Experts of a small language model.
Size: 14 layers, vocabulary 8192.
Below are experts of layer 10 (counted from 0) of a mixture-of-experts language model. Rows are named router (the router's row for the expert), up (a neuron's input weights, with its number), down (a neuron's output weights, with its number) and show model dimensions 0-255. Each number is 128 + 32 x the weight over its row's rms, rounded and kept within 0 to 255. Numbers have three digits each.
After each expert's rows: "comes after" lists some tokens at least twice as common just before its tokens as in all text; "mostly gets" lists some tokens that are sent to it at least half of the time. This comes from a sample of Wikipedia text that the model never trained on. Tokens count by the router's weight.

# expert 38
router:107084107150082145077130081142104108171145158106180156116106131120114124176107127117113085120153100174113102168086170168096100176093134088086095089163194148167121154131153105089083095171134111081133067128070124109178134106161094123155133108185113109128097095095124088124137114171088147177070163122138178153121163157159120077135150143090155092166155138134131138113158123154170083115161152158108097107156152086163103094135162155130085160179135108095101141093154164095106176074163087090090134099092093105137087195186077140131130078114132097152106145194079100177120184180143099177096113084123089144081084139162157083100168139140085154083137123096137074106147124094155147115145106138140143106210146167191069107129133178080083152097151098120111159137168114095113133109083078
up0:133094140150121217106142121122111098119139090157106161121140122099095067152128100140088078122129150185055113144116136134112105139122176082096096117165163191157141162143178050092121117121131070095090092114134100155165131107139122123161163066146148121146115142134077083084179125169116151205102149169172115153131167195054113046124054150112089111117119135108186115116124121146161111160152154188115133104137127088123129152130154160122143132147100106103105113162108132099199202084159107107023151100119129062103060197078090152120128074045093116115078108147113120165142156134138165140142122132138102136101069147111133113100163114180112150107132145101147120158122175107171154091134154118122173139128147131153095100160142192095117181148135098134149119124136163097090154106150111
down0:073201150108165169151111138122132168102091121092074126135160098160153133112131110076137184132138158157117184130094086162149055108126154130139118177128163107128112153124105174069075126085126108144148068189106193150129075124105129158108062139094149091140127081131197151163105113127153102095107123131104140201133085148145120198169127118123102176098118133102174160136101138128144182151137149147162126140098101104181083122091102055123149073156175112131126093158109111115087074141124149148117104150151090145171169047199128117163157155125130093171214201082149144084131134162115144106174167187151168109126102128111095138065147149057139126138127127131104132114146083159114125167121141086130101189129089144072138138096149089168132142135136149080135174130171128143091156091087158
up1:137148121175116134131142097167155186171121074179085148090156100148139137132108085131137088137147156102122135144153183113100132093145144141111125126083102173164101161103136092091088155143112064129061104122130108108112089099124139149144156093152135120139066116129093085093129162165147126122117127182075186167085162172121120136087131113112120091136121148194102124157123132141135116158168067150124154136140215134166167116093169214108105133141151097071140167068094123105123150108145150095109118114096135150159066141173106102091094078159087136108059092140169052155138179118133083183149171137164064150095146123102147116128149087120123166071210150181136150075099191099055122134141159081199167094123104160150099128113122148148122141125104116077147152179180167085140174110119144
down1:122195147110180136128109108165113172110138132103149100082095175146150144089069078156126148114099169130158166126126131164150157104117140128155173134129141144110148105181147134130111095076081063165179105156143152141125052156102164116092136102131113174105135172126151163117095084112144207149144143112109092142090098130118116117158129102146124141101164119140128120129146203092129161118090107105103138148140125161171179173181076132093149112101146093153167134122192136099181103147156164080088080143070169130202123155168121124127119144146114103118150142139189141070078132109129206071131119090133217103153123117121057110160123166140131178156120179118104100236089198163091093115094140068119117109151088102093132127126169107166132128137127115130169148106158148140193114108043141
up2:141121109182127154117124139162108131159138159191183175169156133121117116086129135127107092152124142152088126133097137151117138082173201162077069145113140108167133170143163130070143161179116103172109085127113101101121125123157107100126099106129141125132153130067085095126142133194070135156164148139119121150116168133100131139135200113120164060069123142157104108065151113101130106093184074122082118079112119087151103080144180117070148109175184043152104155166106142153160146086200114127084094165109153087094154161119108151120115110100074146115061128156159066130132097145167178089126154121165082133139072147189176079111113125084125154102096137176131069133085141095122135109214052184105115165151132129149122126115157093131115175130097081176076135159126126146131098159098137
down2:006139191153109201140153107146198132133154157154127125136113116159122181140153126147102188184122127146118136192116147100166096137146153154084135155105123128068117179175161102133104157138132117144115147121152159102126150132092121129113106137119148153113100197176141147125210117110095107133103098116107149109162167169123140086205099150132118134079116097115148147112139130143163157167173158143159140131138046154130119111106105130105101083155120133095178008071184146134134107123119157160157204097115093128093127161201101120101159091106122153137168130129082145102138184117148102155096120077122152174120155146102157122118158149192150189156193149200142120151157154097097199142112192172170115087145138161100138121163124177136169117090124173114098158150143150114123128111106121
up3:095114113189213158088077094110157117123156137101136150126148097141142068111061117146084110135121119150129097165151122212134116186164136144141093141114141133133143161119151105105084154116133186096124127102104010115202105141141125106156161117089082128119133085113127090149137115111110158118063111212074148132121128168112159109102145119098114097128157138164183108124170127113142052110153105122116100123147121141096055116161100163117134164127181113119103139123123234110103160139161066119139136088127143078199125141177100144124098088089110072144147128115062097116154147138173058140147111178140094202091102142105150127129119156183089129100180116093182119143142152127147119143172158108177149175067185126129124097157152115129142159112103095155107147148129112110112142077114061
down3:082122128159107146098070129150108099088169091083123150146109143104083140096139110121143106245105097083170147152134076170182115116102145129152126092119137093124113111090105160149113139120127152128128142048113119086126070133134142138125154104095127203153112140151054156151105064121129150139149153118104052165087192155079117162148138126132182096184159075101145091115170151176107140152123155128154153131126132188142186104103079181209187171114090179092073077089162123115168160157095104134089161120090128137087115116095134130111139154154090137125119039178182133118113125128097157145156101075135129114169162108121113142149129166117099112136125109119097115170099110114104095187115148149134138092110125112154150074133152175131153110186127135152109061127094141126157174071041144
comes after: "\n", " |", ")", "-", "|", " is"
mostly gets: " Occupation", " Genre", "DST", " ±%", " Subord", " Swing"

# expert 17
router:079102095153111165095096096162129130135132159098161149146091183083123101167082143118088112156175087146106104153125145146104066172102089104111096107165100116165091184113148112117091088141160124106134119101095101104179157142166135110154147092149149069116105112126106135128168083173089125151096140198161185152087168158101086055129161193075157094140150122120136095137164104165160128104133153142098076131162143110130101101128146174145082181164132128088102166160171143098121147098149074071123093107100141090151088147141088145114091086109120138160110154151117093188108153188142157156090114112137076143086128154156170065082156153137086163079174110084159098135080083088159165076177111178160164117120179149159100086084130163126095156107163118127121197156176120099074200116090115
up0:130132120115116136109155103113149166176120112130085157078166091144139100073131036112071036117117144166095121106124083189090164126099197094068103128091145117205162135049160080100094081164191099140089134089131072067124153100148081151148139106111122104131182114079121100092125172144126123158095180110159092123164121135083131086128092146128141118095139093178135119110114148102197120207139131158198137162082128121130140097139126144097165127111163115078071093113153115108101131129134062142140107057132124141074093129127128148148176138073120144094107125152118108127168118094136152121184053137128119151088079198166156142130142142078126128130153150126138149155180092076175200130148112089118122153110138159125066134093157116077141102117170131095097117111122129121121140093132101
down0:049097089123145135112187132092097160130143150135104081114138091157112087100181091097132175110107103155158107091069141166105152144106064073139165075098122117154148101105130156179091163138127193110117113168047115119122115153105135130093152163107086141155157070116139087187102088100199161124105112050177134081162088087112119128125102110203110155178161178101128124143102184085188132134092098139166110182099128117079156142119139126116083142154148133180153157158149112177094131081127175122126136130100098144171141119150157146123150132165133158145136184090123160147105133133107139100184133099141144147161092122132084142172104152154185132171122094210211087100130078130161130146123119094092100161122150083114143093167157117155120109104159176105125176091199120088132129080135178
up1:067087129117108163101110069127092144081084109118118132111095154150113105147045101192092129150121159129141118138133122126057127129148167128047109099128132149200145175098159081109095157109108058102131108095082109093178110141113095164189146110145072092172076128073162140125158153163151165202124114140186205148140177157147092109130122116153115119124133094159147137154113130143185150151152160116111095177164137081114101124123098145115110160111156111125085146073194089121122145002149110152104143130050047103133079116133115117144096079100089156137148142163093108106124097139169132132109075090124097208148117125129154075108141139192118151106178146161143100098104182122153107145144164073192161097146151096116121146120127164119144124110150152163120152144127161146103132130144145
down1:141120093125078080169180154114160077062142133078159130135098087108127095087062101131134091140149093169181175067128119188187123070159170125110182136165092081182172094105115077116145114155151113150122104114102124169154125114131141164116178091152106112133192107062117110143130108110150102117138052125142117117119095106136139148099157137151121105160127134128137125141125221147159111129123164111130106198137147224178093114098140108085118090133063204102092088128156155152128105122088136122088069138046115107157117170116107137123113121157122177127106143123121177101176153091084196125118101136143122102145192181126144145167101128187116148100116107166129098163142115066131092073137100078165136096136145081175124146097127148115148110141119125150136070086119143141099138083053112
up2:114079069125145176086090126121083118170172134169123110151107138165076146187127160130114115145106086107070146119130144116130131131088194070120134074177141138115142178182121141134138126164172111175132156159162125084108147118150152089126175095089119119161100125101119119086114125108041164166125108154157132151080096134091077088103093120096101074138177092104115102121141143177193130157148178124074117083150115132135106081087158118160141158141111154123100095136159065126130185122173133060128177142108071121132156123177111109051146124088147080127128152147125115174150174130111065125116064162111088152112122113128159100105181120227156135166142132069117123112128108113122130094200090150098128115104108169139094073152168106129111130131183134107044220132128124135140156117076112
down2:196133090136103150156098177180125196138079130096124134144110111189124148074156164149151136085087043137133142143125098094122167134151152101152158099096092123109136219114104163072148149148187115151150137123156116125119142099197157142153089144124078076096128107135205171140150171107083124139149145136085081081132121148121186069117179114104118125118166080114190173112134115165140152157153162136108119147126107146100136192045165189109119151142136145107152150127141167146109123114188141147157114143136152174068110173139081097140115114152154141106139201115147147092135121149162185163093148174100095167069198118140126140141171161086065120100131135127128149111191145072105167160137146150149120148129176144114082144153132134171132133110114135050099143178199108169120107082119153
up3:076073100121162145089108009130056104115071105074101162093125122137135101118113091075086099180107068159093116102120156143073123171159189072104122087175128096187107176129172126082012156112177109150115125099144120167138167129131138081148159093107126119125142116113113149147068096101108154143077139175104147129156089142134062090106082156151199104148222162131146087151160110111147137128099107174115098150186168095098126110141127177127106154136108136119094188124144163120098146073181078116163130125082114130119113148137095131087156123088125145158122106193145082119139106153140112131129157113098128142134122095141148129130138089122123107131174119130138122148144160121172132076171086145146173122125187122174077089145117175147114159103136135123138157132192121140134129105143048
down3:126134080107108111133184131105118109064047094131112120179127117111109124081144147113114148116130138141202190060109044144144155072159177149106144115065096134100139146096083138158150162187092152159141122148094123123157124127170139107127109099079123078168120116127155087137131079146132137102163104077111076120108130088181188186141104095175129153118138128140130178098055172199131151168130143129131166204126111151167112111147146111121102098055170181145150185171119116197136107104080162149088064161115100125160114173104134150160133164126126124107078113132115195120118104094087111161129144166126120050163185113142101194141146110163130109136115114206125153120167125120119082102112192122117096126095169085154194133107120109129160131144074174112135137097160109149106147108121152
comes after: "\n", "|", ",", " |", "–", "″"
mostly gets: " \"", " “", "allowing", " $\\", "|", " well"

# expert 46
router:102102083132059134090119101143079130123113138102178191104111145094125144167087146152103095137143118173086094170072157160101128160129134090103098100136168120164135190117177111097108144154142110086113102100095083129137125110139106128169142131172116078112104091078097143096136139173101165132098161168137140158117150172162121098102172135126154095067180132149146153098132111111135109107164129175077076141142169083079090099137160172155094159165141095088086102153145194137083175075173081116051156087094100122161092113163070156087070065088081109168069129166113101142156150140172108171117106112152121143045119138176164095103130158155090137122148094097168107094077101113185151075161118158149152134179159160159074139088142122101121150066145103110153161143143108113087125110105068
up0:120083185094100112111150104125073154103074072142202198118119115112107179096198136095147151150151117165125112142056152106085158136140056129139165079109137141167141132125139116164135126086104157094127131166130138151124140108113117094125123153174088087118174140157115194101162092179117146118150156120113091157114162149095115097122161122185165083166124150094119167152123109123182122079161112200116111123102191126123088168083084133167102087129134119089142167146121103152109148079166126122082113076102105046156125150120116086108167103162147155160109126181090161084171105129091141166141132106129133071133088160114151142078149113141091128163105092097190127153147106163107187119132099228143154097130130156149095074128097152176100168190130131089195153191120105086107115096188147
down0:151172096063177134104118151141133110151170105142143172116101104116201120180160108115118118113191147120110152088154105073089139094146128113150083112106124185138127145093078077158138156138136084136114162133138068098124139168090149124082099151149113169137050154171130108123078123125142101173094163138187126146133132156124111178100132116145177124115135121157209152106145159158117105086068133143153144113066155067152128066164076113108158107180112142162080078136140177098151158081104155130187074115155118098068168105083166091134116154168181117160087139092129157067082160153173129113096204103084100137146114091117152148116062088071119159115140084151127151154067059100113096097141114109086093095169113109123169091106087146121153112121140147160154126148114077130127129087083175
up1:116086091165146157064116070159105157123179082114113126088058135090133166092148113099081120064149139118112087158090114108137157111107182114084161157104085154185133166177144161069095132132162148098128156184133068120096091096133105128082127128114156125159144138136081116057106102131095135144136163155108099173113077152110139129104127143079140128156102130134107101097086124149153117158122131125084156103111143082099053159149088115107162157153183120083074108154151115067142120112196080126149169108129112134156153105136118111104088136081111120139071148111108159112163071091083100130064144081132154134097084157155242114181147133128161169125118139109126063170172110135172154081164158083122115194020130135108147148120149094154137100114142142166123122084148130159074119091140123
down1:084091170187093194137043149074073135116125132149139156139068139149132116112073085103106116129142126130162111133156089057150115140126193120093129126075106155098109201134139182096177125115206150083142126172213115149120089096098096081082108132093162171147084120154115110177163077177037124127141179149091110081112114116117139152117135136112098176157128157173145168147197144124150132134183116108129159185183155125122165081151121090135132092163080112136161134178138114106133108188145138113144160116122098116108124128092113067155103134128141185066110121119106088087073121117187132133114121116111120126095112126117174117109185134079145171110108189145155082117186153172105108150112098135105133165103116127151170132149170102131101117153093102146189089115139079160099166096154147
up2:117108126096124113086097112177086077104084141095177127121112117123092140091143148136145075201131126171145136098141171181075101130087127102100117141133108090208134151046155100088079139154158143115085121119079127099142162170117113153202167121131145141103135113099131157153074162134085092115100123151158175093120160162147134124132175106061140150149153124175162147166172086104043098159200098100138138123158110094106069095109101157155140180119092063171082090182148132115097194135120116136115097142104125112153118131078120154131195073135140115206170139180113122085114141117094104191132099108134167163126127133136133089167135099118103119085148157133132118123088088125142185150183096145181126101125122167115105144102151119092179139127133084107127144186188174128076169146072073
down2:110053085106156153117150148091152157148069099132103170128089103151143148177130116132134170134117145148087089148076169094115152113092132093105127095078147169096087145102139153093074113093101130116114101149110130200134104179049088090073115161141105099153151100122148141191108149147164183118097146087186143136157105053148109076170127062153185134141116107079091126168092158152108159128145144113112105165123108094135128115117135108103039089083120071120092156166131106134105118167127098158183152132155123095140131060118089117186105098114130144075146106081120106169163070175182084121144173092132116070068122105089172137133171103081137166164124169123126160107117125078179109087110125140117081181148127129119166166165129104120123122101127181127110151085189122117135189194159142
up3:060061101153146139129136125119137176174123141134157151135130156113113055102129142112126145140145063146127099134120153136149081168066159093082061130154102143118129148090193127134129153163163134113124178136088097119098141114164172135158140133128152089153114092126132127163076166128075124177064168165138142135131151138117161110114099163054111074133192080127145129155185138106161087169141180125104121104149133117138182124122188134116063186115084087074104131101179081160104157154147111103151150099108087101190095131097066165098141095109114128125115115124117052151135157144161110145152085103131050186138137081110160136098156141170113137087175147155136119095114152073101199140167171144147149074148147159159083069117133152135115162154155088060117207166149126089094125076165125
down3:159173173111089153171098169091114105088094084147108114153132101082095159122054111147139129107158193117133151127136114151091135150143108130129093063084133106090182153118079125124077172073101154106143127129160153085085082160129129155103115144100133147098110145141167123045097103086166108071084131103151088140142150158144087222142123115142112115145144211176103141083140107129084133114090119162131152103117124140115152147157137138119152095164183101157109118144102107116107118094151101138098119137161179177105114103102138148139149106107116102157142158084117115118093105132213150089132221135090119136167071125172152148122130091168146107151144095220071166111086153181128136125118166097120149124170169114170143147097163133227137103131103117110107074133138025189172136115117161
comes after: ".", "0", "5", "6", "3", "4"
mostly gets: ")", " born", " died", " Succeed", " lb", " Nominated"

# expert 5
router:095104110192147167106115082137093155140125129079153171120111180123112118160103177149104118123162060154109088151114161141100138142100142099068082115154158161144153181139166105095071132138137136076145115133114084071164127125198089147162155139143128095157086068100122163129164099148098150173100188142165178158097132173099076074128116146077161082117156132125175129101156091171152100085147127187129087076153164082135091076108098163099094163140167073104058116133156172114091165092156093090096135103108093092133100169137098169143105091119127164158109089173110099139184166149127119133090106080137102145083107135174171123090154165148100168084147069089163098131127128087183158143150126146161171131103155136159105080133118133102097158091173102136102192182157119116094189096091095
up0:115138148102150130133133138175142202180114157170179112131085173182089157101115177106111092177094139168129122162179135130054101120094151095061086108110091132106058129083137151122137150091124161116190161128109104142158121114236130119125122090100085097168131068113098126133115090186105108177108186097135145148109142146151076104115095105097097123102138127159119057110168161148110119143181179161099081115171107089100167137130150163106113164081119108167122134133150133157096152091133109139172136090137105096150082113160110165160156118159164152133118182131167107158114146124107130147181106117152103129080052120165175121053122140091132128131135101105180124087116135144088113138134150200156078112116149123172069147107106076099130084108204087078071183177101132154142081107128111
down0:146090164113159125142178168100133163074177093106114144093117128166127098104128140123159154051136145127145104127118101134156093118122146121125150180098125164113206116136151141110110175151132151212101084142120144143105066148026132130097185187113133113147138134095062106144126157130170128167124122149120135130161167095108099114127129103142156174157105144134106178146093129101139059112066114117145079190131119142100082094130160117115074118124160089154171186104114130132130082122092164146203089120167119133086222134132129154145168156179084168164117124109122137135125106111150138142116134203104139135156128162069117128126151096151110146126129149092145116187164073092164173101148150037102158112133117119059126136082020172097124147148122146170147108099168150184100131108058131
up1:157107139135105113133098155141099150128190168092226150113124193049120107121120113173131108113153125170103138128186119126028097088153106145131070126142100124149106146094105088096150101121108082141128161157090088097086110149094131093123133079137071120120096119108120148106141060183145146172126164193154140117102117151093109118168176124155127067100212148137157131118150145090145067123122124206131064124148191150155108044126092168118140098156140133178118118034121177078108150147100107092152109109143116044145143128120079110125123129143131184117154114154192131107194106138107108135163127173159090180143073139155172124089125180132088100111138181124133147119119108143125112122156129204152107166163152133176095080118123147123111105135098152160132132194133128157120102124117125
down1:104111136085103110129104155109101149127120113096130103097105126103116107148053088142153091101079111080113121139129159135161121182098161112129124115097065144097149090133185141154158155101183116156090163137119189128159070138099126128097155171154083135144066150155061134074102105110132162149170145166122137137178178108163130116098092129136215111139164094153089141107122140093182133145141128126182154118162118108094116134146081160072118126127109085085153145102120134142146121137071173109156095085194118153081117070123054152075114141137091135086103214122183148107146108076183163149073120130163183121091117164054106119108141098196132140112190174077121103144135073122098107155131091122097157031107100101110086103118121104127100157139160118144092037127161144153143134116116147
up2:139099130121176160131104064154089104138123123140140144143151148151091118119144147086166072133139139162183167102123177150083139112130131148069101127142204150088152138104150138136143157132131085151079118131138058092117092211171082081147173094095098159221137103149151141110152088113117103115141099140132091159093175153109117145136167115099120161167119163144182142101183045195133131139165106134104117137129123107166123084164081132052157214139173081118127135136116109109073117105082106137165096119100126170103100088154094176142149101101118135090122107152115095063146155092104127132116173128129103109108119142152102132146104164141146141184131100149113045068056098094128142092176131115155113183130150114196140127069103155050115165079115110076154135147085110143096162082097131
down2:106117163171132174076086101152112120100124159197113077109089154091124084103091179137107064074115076101151147133173117162069115121111124157098095065103130077156111105122150123048157134115131088154110145088112106150110110194146153076145120124130081193143125149121123101195093131199057121095095129142080100129135161133130117134165092119117142075168126153152141072134120100098128079136094146133191124172170144117128080069103160118064181077150072123115121097134174142158125139060151135125161153164120101096144133142179145116110107132142124111149101111137081055159149196139108147120125137099130167156133132103080193099139090102094160199114197151149072173115132092113077169100121146181132091077171131175137084102120117142119098140163118166123114087134121103105090178127121138
up3:135150190129115132109149160120099133067046137112140174092087122096153120093059143153133111143110138139145132123124142132091161137123134096088117148099146136112115136078214096163128108134187132078118111126116128177157120157102106114122115119118109055192140158153085166134178072137162167166083122083108062146134162128137130130095155121086144145166183125161116157127169106147150112100134064184164145162103148149162179165059121191125184116111082112059117091181097169067086104136144108123151122108058087124131129102137132106111110140087101121126140131084079072101104111130175135109173139102183084172113099173120162139099173111117143116145157099080202157021180135114146143078143086116110149114084086159127090118111106153072100182120089148102136154172140142130089146091111122
down3:147084143127152143135114178152087109102140122092114095116130163106084177162131117174164121176128128127151139152098117104151193119088158082160197116093089100166087137168144112084125113149097139175102123186074099130100108104134148103171110133139122132129177136134072163159126149091146145099152090081167139162132157130136112138145115181086180097125119109145092129117125130118130147137141119109104077160162096168193113135141134145102072133193146126133120103160115083088110178180069109107096167195135106175148123160136035154151077097112174175114100212134144118093110106167142148139137116112132080135125166062129094076143139056126136075102111121146160065135092159062119107071157104121051147152142129157165143139220122167080138134123088095122137193138116126028133114153102101
comes after: " in", " of", " the", ",", ":", " United"
mostly gets: " Animali", " Africa", " Philippines", "Croatia", "Hungary", " Brazil"

# expert 15
router:112080125153100165106132090160106123146121150083168136117075153136109121151134121117117092125144084133104101178079172162102072180077105076083116098170098136161144156116158091095076093162144094096107084097095085110163119139182126157183142124135137080126135111083086087091152131142097153171087147163156135155094144163115105087106139161113155090126143151179158113095160118187156102107154126174130087104187155077116067108142155162106088178158110100099104187129155179122093172105193096110087146096101108110138077165170105182131124092064128094155070101151086088136154168189131107173109123090171095172094121128136160090139177151153071158080139120082165113108159109096169164138147167157162162139136157152161057093111132140097090177106152079143140165179155110110101165087108081
up0:064069131113134217099073098124098081156106132148183152104114180149097098130147137168118033166175155134109142156076147135112167145127121130112086067129154160123143200097165096108143122145189136121096116141133103053160148114118101072134169147157079130146151111167088091104190184176098120180119137109152144100139161115097149103122134158131111135111118196206117156094187082138087093092178163096109091116095093115130071123150164147070103134187139060128114141154129151151156174119133110116089071133121143093115092171136122117085109116094085081127067125140114098106101112155175112135074147093146090152132127095135109071155156098140123143090169136093135126140117111079141133125108077139155146131100182136183127112050113163132110129123192128169108084110131127116071084110091147
down0:103149160103117102157116149128148113106101070157162123130181127128148157142137161117124138118081101109190086068104180114071146129064152081189126135131128133134152138153145167141094167144112099120101142103148177110145168113130102156114144078089178136081103160179182137145079146132188112102115136111088102134126169069102075084122085181169181138130088108218118138174103118122103157146142094119119142136073093112125134190123120105143090138103080078162154109089159096110154082115099165113145196102101159154122100139112123050150169144158140132100118117190139161089101149192113091161172176147129132094100162177138096149145170209089153116127180133083136131198092146136145124074129118190072129173090121078156188119117189142188107151147137127080122154140152142072160155122145123
up1:137127070153138133087117089171110076077153105105118109109080127109116128134113153155146097175114138195154097129112192119079107149077101148091115162148198115154135111130168107097104102169178132126089131104035082144122126137123084087094101107214115063153214152173041108068114162120174098178153143135167170116135133113103087112073053112158108124083092141159142121107112162174138146122153138200082101160164142108111109102182103112198124129184136150103126140138136123119167150089120127124145149119101099105137098136140140147111156104083083142137122103156128120125117141164157080138128113160121150082132090141103179150101122145133078154099091171105120096165147178054219155096180137101148149125116166170173144088128114177132127144119197058150136121108157120103110119101141156
down1:148173125085171099206133132113141147104055138133142082135143123185124181144121122143150114139124112179181148158190068118218094091151137149114139115126059126119175128166121166090136159145138137118144135176163139066154075138143131159174087206057143160109136096127151181118092114160171098103094094111083136102157122147116120157113174049140168149201164139144129107123053173122167127091094121160114199119117161132154092116166097080118091160122143125142186122131113078164097112125154113148160097116148167129171108110163139126136137114110111143171124165141121100114107127128127112127136126119142133139149116157132234128244114208140197156127140110156101086112069074104117135148095150125131133112149144083163112146123124097136154145174137156092185112163131077135095158128132156
up2:126111125151157117097098082106147145096150177094141185081179140130118126119110143157125117186135097107126144138132176209058080146106134121130076105174148086130156170111164115120112114146161073098110139118151090138157129146134065111141110117154100119131159075127103069137099144129117142132104144172136122175135128103160132080125170098135150115180134140128148154105127150152177046102179101127116080149130187079209108133135113122178063192124119072103117132145116183099130123096143067109138100142056137124150085141163075107095105150094099101151119122176124068102167164177099084192105139137149156116126085129141141111110146187138096112148155091095169119156147123121154108089234086123122153148132169094172090058120131206080145124052158140149102120176159103084083097105123100
down2:155131103093128119196106133071223170118105113077148155080123163116158106132115114144115127111123167167138121129109137189131149156153105086196127096147087123129123097120157054097108098180135120167139122129187184121143098118141105186084072195111105118082143079151137112063129129087151090138173145108133119153110121127154171071163177069114154134139092061110097135102066166070175124110110131127140126067133114124126101122118139041148082153105161102173125151096160105117128126123138128162123127079196152142201148092166183096166123107133117169126136148131105130100139104139167166185171149175178146104128126140123166071130160150189077161083092093104126175169123107092092095097154083135144106100154124135127097171081145132137185100097121159130122044149145122088094140084105148
up3:110111098161196173098140141113117172147118142092120150085112152092078076145124141114146091120128100126128075187042164175098151140090089117124119106128133124138139145125162116128119131141156070117089090122108101089148163125126110094124101119210146084158129091088096112081118149151147118164119139144187132170131146193124112077127081110179179119097126135179182098113148123153106081143154185173141110100172122051146094116166090140138104139130144116076118116147177185134100154100178079136106127101078098109130123137172107156077134096106076078141148083230102100157074135160194095134125126140149100131127073140116170116126106144103131092086164071147174084119075136054146131092182113076157189090141186114160120076101149125128175155132189111131139155147104102100094087110114153
down3:152135118103169140166095181098150114104083086131152104095171140128137169146098081097090175147070088134130164110179109122155101085158110132141120188112112098133125121159082166112125133140129111133181120129165127122152149153158133101146088130018147089061113097196126107145116149104139149118135087128105122173142114161124146114148180139152103170168107107123150121151095150126130157130092080069123155110091119119069098130085142093104148155064115110223186108093145156174117120160069162100118090160139116167181131116118113123180111123156147175060223134140128171156140155158114146087152152163099194125181111099111090150111091178100126097078123131108088131199161143128109080109102094127110056147081167064116183094161112107167102106139093142102143109128205114069117141125123095
comes after: " the", " a", " as", " an", " The", " was"
mostly gets: " mag", " Federal", "electric", "second", " descend", " auto"

# expert 21
router:093083105108126162065077099153083126114140192096133175123103147091083110151135107111096084107170096167128101156120182179108108164079122082086108106137104166147103160127156086087075121134138098105103107080098081109151085084180124123145173105177092104126105113086066098110149128170105156139091160183183113171104194148123118098095097160133149077091159181116155104074165125144119124132155118156088112090179105107162123087154099153129097179128128085087096107076176131109149171124149069088071156090108111101144104122170101156096119081125120126161053116157104111164136162183135100188069119049132110129078085136153156084109165186127091138101120116109170096109110132081165136101172156146148158150123150154170097109129132156158102151088163134153114171107146075091081152093096110
up0:161103122170086118111155124134103103115159108111132155156134132121103141198067082133124110178154153134165139085141120141079120115138110051134091063105135147118126124049121126144134104193120131111116082051094128111135117136137073077123095043152153101163073122112092100179102105141169174163115199171159132131170164110110128095074133143131136092158119108147141070133201125120112075150185093118116085173177138097138163049173168142125162127123118081058113150139143210128074151100117117087092128117080145107175079186142113141158062129120154147135100106115135115166164167148140116141130081120134131107103121097127182152163151131091127125099158149082125151070102110109132111079163110184135138178113143109159112142119108132079079148114094086107117121163140112095160079064105048
down0:139102144117171127151195163071128102174139130153142101181155153145155060149139128147147114162085043140176121140126135104155103075143129173156095151177103101171155169150108140134108208130177124136115124175091126126128103142090150124130125188070115094118130149087202094127113119160118162135095084112107132085141128135160081156160139069157188169176136142158072193089098147081110132110109135084059150154166100087092104140095145116146050077141193122121187144160151158128156095064145065150140069089128141090114124143122155069102143107107117135165182130180167089090124195125147086178134104163144118171153170188197086120099132096177191141126141121086107151126121136114123142132127121126145159123049123071118150151088100119155152128108145111127104151156108107151153104122149129
up1:094025099168040144054133072122070122125158100084112146105125158127127105157137119144077123155142119153051116104099115099068143152077138129149111132147148126156147109105144124113162127184168126111114073073152101061158152150120151121104127099159150100101125121137039104098127157142136191179135160114173114159094117137122125090085074175200110092189141143151143158125155139115161111127102118152130156166059142041121055125135136131138098080129124123140097133109128123185150145103169103107078166136123133039133089133146116116163153153107139123133104113153145078160143217154094131182152085169195122116126102122124117157095163163097118157112177163088158135091153173094153129077148102159143168120155126142148141078128124138153066111099143152104115158157113133054127126091149148
down1:184130155127163067090117094093082133113060154101132124133143134121118160169138067133110121107065147121136128107197047076210131155144183164094117103115089142051191181136069144150160167083128110118118115145144149128128081126119131147174081150178081126136099109164194108094110143168107114107068086119115150152104095109115069151118107158126090104115144142145121112139107132112093139108094143106092162100118076083142155121114095126135142161134199155179120145159094093125126129111141137133160101196045147080157162100113077143125054117176158131086148147130155116089076103069182136130099129150126103167134164123106119157076126101135188118109141158173119137154102023179128165163096097157155157113146126115085096125137159166198159089170118124131083122127121128169129105106129142
up2:076124095145075172092110109136117154122151131081124197093098105132119149131119201125094096151112151151112080143115162115105127079148123067158123081152165140125086157101182100090139076090137135109140086127113079121161139109062124090128107088118092074145119074121068175142148065128082140182147100124161175151084161148132140096092079152171177123102166120146199118136145121160190092109155077135171077160174163100108122073127173138164096112137129051069087133080136140140135134101147118127104156146087121042128057095155097091118118112124149103099120112160068120102177124153123116163122159133155105119084139186138148113135179121132088110071153079112155173119158185115123125149177075129131160066096114176138102078103101155139136142057134123126173162154157150116125070108153142
down2:141123153131166149133100178097142108120146133154125074126103138108149115127148147181212156167116119133114154126176100120146095103141125178112150112097132125099133069167143128122196147134127114164144107143141125172120095100130191223076098090062164128122116162112140067135114155099109112086110099098078109114116136148135180136144147142155111147164124106196118126105123124087087130122121108122145224116111121106160135130110169144114174121157155149136156127148173140124141173106107182154140121176173122104146110123106195077097175145153105169138170159095123094091058071056123132122168139147136145185177223131099099188106173089110189095121149152174096161162157091189092138141088162092149089096170137113053142149134155081183112116095127109098110146101076125125172179149112198
up3:099074111156157135136116129193089189138122134139132144127121135091113150094151140117053142127193077198091131134092127115098098136131143127132090090117103167159099144099148098078097132103184112095130125084165077086193161095133082107126153119102119099152098107103130124143158150199097122162086128184138141109143144163141137021118143200125163180198150098098171073139142148105165101067154156120120133135165151081050080121136152121126060109116122090128092092110127132131136157099164057113125112129125113022136116184092099133170070113137157125184094164147098087170094137160101139147114071129095106161093145176164164131099134146128088155136192081106185140119141162147139150105148147188156139129109145129151098126088179135097123126104166124122137193150162140142074115118121119
down3:152152134095178192072123095099117094161129145136053124146098049112193133168111076144112169122094131159140150124168086075131095128116162133093109130110136134078162145147127189142162156101137114145148109187145115162166182098125206145168145103102123138082133138162185041115096157135152154083123137116158108109126108132148172122174134142114118133151131146137159185136084133095062168158090187093090185137148102111131183148102127172153099121105108215099175119142167100119174129068092129151145149143117088163122116133068116087096158134143157173101170125107135176117093064116124119095090113142087142098140169092089081158148153152107149088113105195139110129153184159165124067115074175048116113089118148136095139099176149133119104141135137121104157094061082085123132134111099159
comes after: "\n", "2", "3", "==", "4", "|"
mostly gets: "See", " Born", "www", "year", " Pld", "|---|"